Below are experts of layer 5 (counted from 0) of a mixture-of-experts language model. Rows are named router (the router's row for the expert) and show model dimensions 0-223. Each number is 500 + 40 x the weight over its row's rms, rounded and kept within 0 to 999. Numbers have three digits each.
Before each expert's rows: a language model's description of what the expert responds to; "mostly gets" lists some tokens that are sent to it at least half of the time. This comes from a sample of Wikipedia text that the model never trained on.

# expert 16
Description: The letter d inside names and words, plus early pieces like col, Ab, stud, such as al-d-erman, Ab-d-ullah, school col-ors.
mostly gets: " d", "d", " Col", " col", " Ab", " stud"
router:451441525465475560483414478600485494511463501503507393541481436554487581489485478480508505512518537459554454465429494510578481592498547553487459515515449456568401466485515515480473447507507521489452557545535510499551441548473567467520496446531480451530513451507532504511496449485463442545467556496554480540567522472475543547514537458546485520513482489546493513434452512431464511492446487551557543554473554490467489536582548441421477468523519440543512446532545475508451492516548457546496566529468515521487551541444471535454477522501461486531528532471495565507448475500479473421557494527559479485520467557507535497508552449527512442523456546458464586460496496541488511483437

# expert 25
Description: Final word pieces of foreign surnames and place names, especially Spanish, Slavic and Italian (Rodríguez, -ić, -ski, -ella).
mostly gets: "ić", "ira", "ski", "bert", "isco", "ani"
router:501478514510443561507470504565506522510426452573510420544471427496494545446481485490548421535458571435513460505432475502483515511469544523508503536505538443567433509496436538531447519460495486519465538509543495448522468581434494523487489476507486471569506472481522546527506417428487476588489509466537509497540520444521538510527552492526490555527384502502447508465461526512432557505466538524520557454491568533504461453553476438456450473497499492511468466560529492502477486544509507527543512603452599487508480576445457533516474560481482480570567506479514520608513502494487447460550494508526452424508454475517517425559502453537451504491425544487488492464450499502531475514484

# expert 17
Description: First letter of species epithets and taxon names in classification lists (nitida, Polyphaga), plus 'of', 'in', 'to', 'species', 'within'.
mostly gets: " n", " species", " within", " Ind", " Genus", "idae"
router:507444467489468531478473448552530492567475476543514509546460492519556613470517528525512480535459494444540496498507465529539538555519502537492542508553512425544425527522510509572508504460522461501444539536592499473511448543495553484502501528517450461551526461470436542542539469418527490531481535524503505547488551466501557517448517490545429539512447518470403493512473505473487489501448466515509553504508611494498476491542442458485482437527520482461539451507514406410489511491461504538499445533536523505602529571470500581464479545434497494510538567471427517502462501500455499421527455451513416490533503561502530468498584474513457467467457527458423496549401491479492506554495

# expert 2
Description: First or middle pieces of split words, often g, qu, ag, ind, cont, starting words like se-g-ment, Ag-riculture, ind-ependent.
mostly gets: "g", " cont", "qu", " Reg", " ne", " dec"
router:450442475444489522512431463555428495527532481514491452549467430548508504536490529485530482476499510438503445483450448530550498567454559537497525550559469467553456493544509554475471465519546468531484513557556538481526512497491504434487456468497461454495493482479454569553554483459495533536431568487508515526583512482508550527424498477492465541489476505484466452465429534488499571425487480561488526521468548507450478451526518462518458451475515517479512444465510499515520520482506439582548557519509604511521529556471478509456443565447488563532554487402467522532454510514425465440560466546520455487576477516528519404551470404516499507556448511534441514500460506541585472525485

# expert 4
Description: Middle pieces inside longer words, often after a consonant, such as Waterc-ol-ors, carp-ent-er, Silkeb-or-g, canc-ell-ed.
mostly gets: "ent", "ol", "or", "ission", " colle", " sol"
router:473446493461479480542442438505495439511442439568481420537495468508472525507496532470518419519463517476529402504463466516527520528555572539472533517525560467532449485475475560526508553473544518537427524517499507467484463551488584504473455476473454473576426497517478554511448420462502515508464531451554539495483472505454563574482534469505498513547498570510483518510399549468483510484447519564445528522497520501509438454545528497466418473436476512546515454531579522520479510471546467554555532508489536485542516564484506515442474493506501561518543596509482515576526505474427492439528425545509445423555477513550537495553550473519445507502473529521513565436465565474511497535443

# expert 45
Description: Opening parentheses before years or numbers in discographies and stats tables, opening quotes, slashes, degree signs, and dollar signs.
mostly gets: " (", " \"", "°", "/", "(", " $"
router:489440496451480491515467506514564503551444417544521495534446450518489570472510527510457495523492505435524517483442428525564489528519501540548531548478522482545474497503531525496524437439493462515439531520534508455514502533464513504518460431451459482518554447473485541555519497443542479530431502521480533540506597466511507515488496472519486540503449491513443522470439538482466514421496526540515562528500522462521486515531489491526443435475449472508492444537512411530450516454540503564578527529512540561587462593402436539461471546482448494530566509484477537550565533464474464481553488499561472495521450563556521473593560456573537450504464552514472568465479476583544435517460

# expert 52
Description: Word-final suffixes, mostly plural s, ers, ities, ions, in names and nouns, e.g. Philadelphia 76-ers, Washington He-ights, transl-ations.
mostly gets: "ities", "ors", "son", "ms", "ages", " Society"
router:445506535440495516484493495554535515520493463539568476550437469506516545436501442419503456429464510479574474510417477533509493524431523557464459508523492486517471470516512511560449426498515494513447505556581546446493475493471473480521484517436461465599459478498488504507540435501481485543464532501535468520530558469442520561478568522567438534552495515558480532477475552418443539476456498506481531541534556469461469494554498453520463475479535494484497461545512494488446523473535505526541559526510563527580527535484508516520418501539484549539590528427478609529453571444474487441525454528506446431571440505527487418524516474535482511505449523489441549442490534537534474507454

# expert 61
Description: Percent signs in election and census tables, and short mid-word pieces in names like Nagoya, Aoba, Annoyed.
mostly gets: "%", "ant", "oy", "ob", " ph", "ants"
router:514452473442462451442456479510547492510466473509479502528496470542523541501501483444579458529439519454519503481443498480553503563504511554525473530480496465516480446516497581566498503525484530467482543509573519463537425556452463507458434551443455494509455505420482500513548432441440505603433562493548545544524506442526490502468529460527501549527501454483467509436433463423448523480498592510495546505549520507496452445560490471492475468509555529541504453517522501502478555472532481597517524606503508540523490524452439487421478486528556530528489526457493553553497514532470503488560517531576458462486445514579519457530511424573484468494416514522446556497441504552488544490453

# expert 58
Description: Short inner pieces like on, er, ar, l, often before -ated or -ic, e.g. postcol-on-iale, lac-on-ic, s-er-ious, and year digit 1.
mostly gets: "on", "r", "nect", "isl", "n", "ar"
router:507432442483442461489485495471477480545473448535508533536412507586478540483504473502550466511450461441554432514466484534524549563478500545484530522510568477537481532551501509479410477477563512547447574527534525468530449522501565521449422480468456479552553500520458557499596470455526441540469541490493506533512525475430563581500547475494490553513455543519440460517487517490477496501476511534481558467435530480488438470538528451481485477394448484508494477503542505526529529451550461515551493539445563493577437538426497567443442498488462538507561525453491594550501525508476506456535529563483477459565462481502479475544512492523461539539477510448441525533439559556508453519474

# expert 48
Description: Opening pieces of proper names and Latin-derived words, such as Mar, Al, El, Ant, Geor, plus rel, reg, prov, med.
mostly gets: " Mar", " rel", " Reg", " El", " prov", " Bl"
router:483468481507470514528471465569481516523474454518510479527440467546501559433480493534552479492508573432469488458505431455515497585417517559506556563495532449589486539493510490527487466480562498508412532510509526456553511554470514431484470433545455505547539476490489547499523469405451453543471541478517525565506531442509540505442543500519490504525500473507473448470473546481430573453477547556452542530464588480482450476497511477523499498506527550515498497503572482578558556485524498522536537541472497513543497497435492512511463551520471487518567515416463523510450525466470478423553446529524433482520464489589527423524556456558473467497438577491511538565445511549542510531422

# expert 57
Description: Early syllables of proper names and words after a capital letter, such as Gu, And, Pri, Le-onardo, Ech-in-ocactus, tw-elve.
mostly gets: " Gu", " And", " Pri", "erg", " Sk", " pri"
router:524433460493451578510485536575514481514441468536435479532497475519527548521515503521557440495544510435507471507489510541500549513418528526485515578461459466538456467534503530488440436465586466598454533509540509405494527534438529446486488453481495510548482443457499519562452455477502507527433523535502513463519545464510496515458525497551469536494458532506466456480452493450503567454437491517449590444466587470503505502559495436498483480465511436436497498484566505515477475421545486536528504565460520509535530526463496572509459533550450481545511506493473563544490597483418489410551419519532506537548453537547492465540507444482466498504469493508492567474493524475545490577446

# expert 51
Description: Byte pieces of non-Latin scripts like Arabic, Devanagari, Cyrillic, Chinese, and Thai, plus accented letters and table pipes.
mostly gets: "á", "}", "″N"
router:511422469459445493549495507541494515538487483544471432549438451480531557419524520504485494475511559422523442536459466473558492510484558539522489542478533471534446523465507511492487478506485485489439631511552601463495444544469461456498468490482449500545520513475512546518535421432513464498474544526545504501502542456475525573503496478563444561531512522539475498413453537515415507443488533548524522570546564502466484443502525473498418457479457508413534485520544465493495498484541455546496492569460521547509447548453534531550496518462477489485590560474445515511493493524467490449561519557481447521535461498505502436569496481491523442492406535464429509461494496599506490517482

# expert 9
Description: Given names and name-ending pieces in people and place names, such as John, George, Lar-ry, -son, -ton, -shire.
mostly gets: " John", " George", " King", " James", "son", " David"
router:468476524486487525466498480477541521504408401565497465598472484515516557435468535449517492477472527487601422524456451536511504512466526509493514506482531463571518454525511542532422486504520491502449511533512531393516479535431538494473440464499494454541498521468468541570450478436421476521474522474524500526541563432514526506538541444543469524467500489544500470475448522511422583511423506489497540493499568410505438497529527459504410492487475489527479482527508480519526516482513469523575524543521544580516503556409456530478467509482506505519566563442519517525508515401465475464521525510547469510525440579554495415512512448536481460478476553434508538512457512502567492536458

# expert 41
Description: Closing parts of place and surname words, such as States, Kingdom, -burg, -berg, -shire, -ville, Kristens-en, Gerald-ine.
mostly gets: " States", " Kingdom", "berg", "burg", " Island", " Angeles"
router:476530416490453492501503451516493484581427456558505465562493518545537544465513496464501469446496542467550477482490471549528505502458557527513546500488542458556435521498507590591426471468483458523397522500521537406522499531430524528457516434465448489555435503483488547521502473448465494538492496479435513462522508444511502516437479513580453545589451494516480519490470544484486510472502508517504572499550566471497431471552511462516431455490511462491485473541522496526438514472535469534534521576501572586502496583432419526504402502474507485519561554484541474607496554502494477496522440504523489505507424515520494472575508481551501505498509537503495511557460454538505435539460

# expert 14
Description: Cell separators and line-ending pipes in wiki tables, especially after header cells or percentages, plus closing parentheses after numbers.
mostly gets: " |\n", " Location", " aff", "|---|---|---|\n", " %", "|---|---|---|---"
router:515469543417508503504455455549470479507519419563490492551477532552497555501497487502515460490496536455494450453434451527547542505490546567535455501452485467525425498547534528502478457456503467497458560529530556467522487487495483480469498574468468437519496518438527533566498473468497450582452527510518532515518542395479579577478483481565433579523460443515442468512499526439401550479497490537518537597519587476485523476531482464498458463498481484495541473521542456540503528482496455543571446601514534493566444561436490534493455528498492506487503517460456566499506505526463432484546495526549401498547454472563512502525526523524430450488407520455485512450480503495508468535497

# expert 32
Description: Closing nouns of organization and office names, such as University, Party, League, Assembly, County, Department, election.
mostly gets: " University", " Party", " School", " League", " County", " House"
router:497466502457456538527478459509484485554473428555543485529467488495529524435495484502498492491501537473588443500444480546500487519444514556543493530471495467533449521491513592516466418505482486460424535539583571480520536528469485435487423430499448443549466523451528529558538455481442496489458522451553502494534549507473514536482474471570387537545554516564467556474490548453424483503490518502487570549498526469474439485560492463496461439547519489494469457525531463550489532460589457503576540577479591505518495568505461581528455504472497507526520524440502505530476516500454482471526482589564427498523439526568507438571507458553484493489522509438483546500493543532502483481479

# expert 50
Description: Word-opening pieces like re, con, pre, ex, inter, and capitals after hyphens, such as unders-ec-retary, post-Communist, Endo-Surgery.
mostly gets: " re", "oc", " pre", " comp", " con", " inter"
router:478480447462513546487442495542502504481495428536560483543436414549472510426469488506477464553474490461525443475485464593547515568503584548523513479514532438558464510518492523493467452467548524581422518532515520497552493539458485469497471474471441525511506499421507563545586459381500510474421536478488553491535574481470540468451513457502489585525517493474532521460441545441507490427468506514420530532475562464497474448518494431539447456478461469488497444518558473515479538493532504555539520514438558508519485497448520587463469521415497515545515535530501494532492515507474501474544469539498433403521463513502529465565518491505482484494479527485448564488493543586552465469461

# expert 29
Description: Capital or early pieces opening personal names and proper nouns, like Mc, Mac, U(.S.), E-ug-enie, E-b-erson, Wil, Ed.
mostly gets: " U", " Mc", " Nor", " Wil", ".S", " United"
router:495439534466460556527465482553541449589420438542504424529501438527503547480484492449450480509468536487477464521533442513526505547467510545510517558476517492579458507508496497491445488510511468513442551489490548472576472544399487473460497432543391455537465502502462545528518535456485474486466569507529533505571553431511585525474515514482447550491556476512482534488423541434421529455430516584471535525505575456495429450526495473521454491475424456563527480507547436519510525493526472561512519526481531509482498542484421559485459530460462507568518564494508491504486489500456535488525521490517488466541440563517507428562525416537491540481423545468482528520468506532535480527519

# expert 49
Description: Ending pieces like -er, -ock and -ers (tower, small-block, flowers), plus River, Street, car, water and °W/°E coordinates.
mostly gets: "°W", " car", " River", " small", "outhern", "°E"
router:489517459440426439480502474556535478523497411553577557564455462541486539462499495507474466444476491514573530486536494554480518502515533504503498509488522452528505539540529523500455417468528510517481473571533517413559437511465525470480452476487494524548463489484505539549427514476439433522456548524519511561527505477502496546494493477555452534558465570488489533496472496436495490483455582550445540544488542467425446458540525485480435433483480526518522429538531510508487529502542493540526538534444545500622480545462492549513400516512492526479596565454499569546521539444468461445514436536548466439543483525544489483478560490543527471512467512483488514553426550565513453550513

# expert 33
Description: Commas, and, and linking prepositions or conjunctions joining clauses and list items, such as by, with, including, after, when.
mostly gets: ",", "),", " and", " after", " with", " including"
router:511409515465489525513464500543472497550466501550539463524447476546500546495465523497512494470431511460563446451432477577537510540468521552530542498434478477538487475512537566507430460508528472488465511528487553469555476542424511497535492446466483469569493497498511573513509421439464490575469508513500558496542552407461521538434509430567487542486452545495415546477453499495474466471454520534527574514520559445518495442528523517515466445490478454496527445560526447514525492509560434506580471554495522540546476555474461569519469501463458493510577541473430473548535508496492476420563496546566479458581450531532492470554513473506459469519466567482438552500458520506497462554445

# expert 27
Description: Subject pronouns and clause-level function words in quotes and plot summaries, such as he, she, they, it, that, can, not.
mostly gets: " they", " he", " He", " A", " she", " can"
router:493475469443476502439495466536504499547452476517499464558490397516490528466460490504536500480536544434526458493467498474505521535448528551477474485457466465510470532509507533497410477488548506532446543537504523533539431563486533480469478491457475485551434463490480556634457488489580452482480516512495519562484594399484482546476542482518425539519494536525422482457409507494468485478428505511477508517538525439494480474583499472562449433488492453519510485528524472580511589482529441534538510545502593562508458516481469539479512499503434555527544519497506554568580527528421501444513458516542469471530426569573493489554505469532469472510468527498473559530505480561510508535463

# expert 21
Description: Vowel fragments inside words after an initial consonant cluster, such as sp-o-ofs, amphit-he-atre, and verbs like appear, remain, exhibit.
mostly gets: "ear", " appear", " remain", " exhib", " appeared", " live"
router:525468426455434456449547471609500565557492498535592503540469448549476581492478460456540491485473524426535448486461483523522523534493549517499534519469488448540432448498486551532446530462514503520469522518540494470579468465514460477441411505461461520552508498456519561520506465472482496527410592496506559477539534459475506501475495404484478501535413535503427474456468497434478480443455511549506540552499502449475458485547487453544499499498512463475495462488511465512466556434519540498576531488481504540533482555481512508494448507525494512477538560476469483546485558506473457488491498554573419502508408510531523472546562457528499460546475520532476560570537585528504468572435

# expert 24
Description: First piece of a lowercase word split into parts, right after a space in running prose, such as b in border, st in staff, dis.
mostly gets: " st", " b", " t", " dis", " se", " sh"
router:479427469458476506521477476587526456542495433522461505500447460572470534446523504494496449474538520428531479457451494509497553535504547536546500517484518449552470530537529569461481468478511496535393572552520490466556490520483532450515471477501412498549458467507445515573524510411451484529457504457480548484527560498468526542499500484510460578558479510528488558478487540464480470499460522521446502577485503437430447495524507418473469424505508484491535458509543555534473527483537503557510572517495518568530480533455499514474434562438495521501571564490524569499486522519476474482566447548547391400528453520501507422502502466497528483440446543471502564515479532573486494484447

# expert 15
Description: Verb endings and common verbs in narrative or expository prose, such as -ing, -ed, -s, used, found, accus-ing, allow-ed.
mostly gets: " used", " found", " use", " said", "ined", "ended"
router:521476520417469455497490525544489483494463469543566474534432452516491498508456511477549449475489518471529497524428483534541496506434538555512544534496494470514449504521477609530393462491493472493465525581494560486532452531484518481535466479469493540611473494454476566546526438458460493523442573484508488569516541455495530519469520444518464523489495534496438495466467559481462489460464505513479541555529578482500487473572483446546489495497496502522512430525554474547445549464540517532563552540502554496543490541441464528442398518462495538477562570483429496541510540477437478449520480582490463409556481585572526515536536486549479484455467553491457521485478552553556479538497

# expert 35
Description: Word pieces beginning with p or m, like P, m, om (locomotive, moment), imp, crit, pl, hip h-op.
mostly gets: " P", " m", "om", "p", " p", " imp"
router:444480477467474481453505506506488455567504510547518512548424453554539572503547589497493406479533549459545480495476507513557496538456536505476540558449502462553469490557487499531520508529570419528416535505537559473560462538515499509475477508437439506540473474393412522495491427470509499498482571481490495465520565460403491534487507469461497536529453515469404523497470582436484545458428558526465571509533595461490498478538524435501454475423529472498512463489543458521492492456492506589533542532462530516548481600440486540488489533499458485535524548444508497535459530477464452439545424526517467498535496531534527485566485434509501463520536476490480519493472482534494488510491

# expert 38
Description: Word-initial fragments or determiners right after for, to, of, with, such as the, their, his, qu-ite, th-irteen.
mostly gets: " their", " w", " th", " qu", " com", " ret"
router:489443458447444535476517476511488527539464468538548524504459436501529565459455512524545472484569625404536435462469471524530506551487552528504505473456517479559477496528527497496482482542471478487415558569504497481531468495488456470464444430427477482491494436484482560544499474452482525532435506459517543466546522455473545507527525478496499562566504476547429534473475550519446565482451584517459497530490512449470485458576498480483464437495487448513513442484544513610499539565563449586490499551517511498501475509475496493486465540479490490516538512467484544544493503536448496466506518562523466471540453513597486436586515412569483496527464569485518523541435442569485517524478

# expert 28
Description: Adjective-forming endings and words like most, known, general, e.g. famili-ar, fam-ous, second-ary, most famous.
mostly gets: " known", " most", " more", " general", " major", "ative"
router:500468489438441501507507477501481514512442441504552479521454482480515545491506477508557441497494519468514439494509472556573473501441533557441547450518561444531462449553494573540408522529524491495436527549505563446519495552472483479472416399489495452507507514516453531495506418469557462562421528408486522462570547490461521550500492465468491527513450516505445543476467573508469481417483515489528528523518578498494512457537455453535483482424526508457510475544542474505498566489562490527544519520497567531565464560459492506484426509437482527485557552451483534592529536472437499500531463564499432469539479506544530455593519516586456459474455512464485534521496546522516463529475

# expert 5
Description: Inner word pieces after a short opening piece, like Com-mer-ce, rest-aurants, Neol-ith-ic, arrang-ement, plus commas and dashes in tables.
mostly gets: "man", " dep", "ren", "mer", "est", " based"
router:461472487435491510495458476497537472480477435574477439578459466542517559510504545509475491498454545490558467477484523515544496534455518508517457498445466471516480440507534559544469513509557449509485558516553543458509531505524545440509444480423480508545508475439558492514491430478517558551444543525540513526555547426494518502478517435479444533470462517525455513490521598515437490526417519563502545506544594479512469481558547499512459474495480477471520429510545469534483534510527476505530553571398487554536552550401533508480458514502507498478552535439500591578503515459406473438538477465524480438545478487596495450475564469511504482513425538457494536510464496499571461513497

# expert 34
Description: Adverb endings after adjective stems and short connectives like to, in, for, and, e.g. federal-ly, narrow-ly, profound-ly.
mostly gets: " s", "ially", "ically", "ively", " than", "ually"
router:516460466450438531469476488547467472577451470548597458559469455509511551470517480502479479477484499466510503502403510496537505491450531558518478530497553436587442485527523531524448452466559476498394521596505525477535441553446533486524511456442464471491504474452470500535487489422516550557469507503526519486538567441453530519469473489492439597557460516524445550469516526512430539519451553489475530532487516532456519459504474415555453424432535438481521489533548533533533483549541445471524504567464538509560498559482490520513495545487501526487576561474508525524522553482491548452522483572491423443573495473516449436562519488508453495505487555467473500492426502513523503545471

# expert 31
Description: Single consonants and short fragments inside longer words, often before suffixes like -ied or -ing (electrified, sacrifice, mayfly, Melba).
mostly gets: "b", "gress", " sp", "f", "let", "ble"
router:554496543478458507501536441561464481546493464556520504527467464536489529481489538492601472548496575448545475444450502544513504478447506508499531524467485471543445472509513510455430448467517496439453580561496494514488435524540519541512467503393478474551505464500487556514553433507502461514452523498525598540502521442443531574494540462510418557549440515492419524472465563496472475492452603495493534498489494428489413484556510518523455473493507517500503453510531470577465512495496503562522539558429562545500463550435443486488388517520514487506580550444513529569454510476498498443530422491531476462535443534513561512515558486517446486498479496448488524479433504534523500515496

# expert 36
Description: Endings of place, country and people names such as Sri Lanka, Goa, Iran, plus whole tokens Italy, China, Japanese, Russian.
mostly gets: " Italy", " China", " California", " Chinese", " India", " Japanese"
router:541504495460502494455455501598500503573444477538527486586464446521474511497486458484513488548472465497525446480458503510528504543505595491493472518505515483566521479539459584521464479489508510525509516535552561417490444500448492512396439472430460431568488483473528522522433479444501483552509507497547507492516476461504526533495563479559455531487416517507493485476499522492465555485509534547539531493524525456484434468573490437453441465498565476467471490517509467515455512545590501548543497542502524521542485559474424581510467542459467504550596527446509498557533539525495421485557517508565455464536388515535479461497517450593514440525423532487483527532488561492493539486433

# expert 6
Description: Single vowel pieces such as u, i, an inside or ending personal names, often South or East Asian, like Yusuke, Aditi, Ali.
mostly gets: "u", " San", "i", "ani", "ai", "ali"
router:469453526488409525490468517534514511527476470546511459511481472564472547511478474535544429513489501459506476556462475472490554573470541527472507546457513469581437517541478569487489493443577498544480559546557526485554506568445482480469486494495449469568421492445514570483491413451522443526481558450520521471589488456449488484541529457501470508473422532529456470476441510460461523434500516511472564510502533502450494445523501421494449468470542514468490443505558491545463504511515483499505467515515520502524446575429439506506478547492449538530570570527489572541501565495434511462521459538582498480470446515553480506547485484521518501462438550452469599491434574552475511557448

# expert 43
Description: Paragraph-ending periods and line breaks, the piece act or Act (actuators, Procedure Act), and $ closing LaTeX math.
mostly gets: ".\n\n", " act", " $", ").\n\n", " %", " event"
router:431411534468466505529465461496498531512452452550504501542447431535506541471454529527526510501515490459523454476433445489556502505495497560515542536532548455549445502529541511492483456412475459533421538529552500452557462542496528428479461458545484493554478483439483546561474505521495477485475546525559519481569536461479510541396545537505458478571536531475476515491360508505479540419471534477460558534508575494480505476543514506485486422466525510526486435556514479513521526448543476541565530554492532491542482569403498471485458534493497500563513581448467531554476517510440486464546465522494496469552490588529514477568492475515412493472466466473463531516469558509537440534481

# expert 55
Description: Country, city and region names and their final pieces (Massachusetts, England, London, -shire), plus suffixes like -ics, -ity.
mostly gets: " France", " England", " London", " India", " Canada", "shire"
router:529506500450479455445418506545508484477405443561552480559481426532492531495505486472523410522468456466551499505407497479543525506454548563486489484531519451527453544562519533528473486467481481505437519549510578456533490588423497525494479485477498515524469502478472537517593427482496510582461518501509504553527518455474546567456512465523433546540485534484430534502481551477453516485522506514487583496525541484433458455553548479490425457515556456505504456550533491470436492566562510495497525537492537497509494527456499525489390510444456505521598566477485500589529486548462510458540476538548497409519486494506479483493517472584471445511457511476472557480434507573526478508493

# expert 0
Description: Mid-word pieces that build adjective and noun endings after a stem, such as it in military, ical in medical, ial, ual, un.
mostly gets: "ric", "un", "ial", "ual", "ural", "ular"
router:490446474455445538436432488563535527547402504495557513539490424511481515506486483482457458536490501461507446486471498529531542538460518580451462487511502443543459473545527516463455460499501506513488571491553544459512475537459508424499461439471472486545522487410499552531552460452551455520417529485526468504525495446466541569487477482534456541558543496548486473472473557496449549446425532483494534554498577518492510486547493441543467445410520515530509428482497474461475542462600534511490546487477556521527470570454510496471459562533486558543603571468459576512524566502510476500545507550538471505590448494490532451537570509553522459430469514469491522483506553490503505499503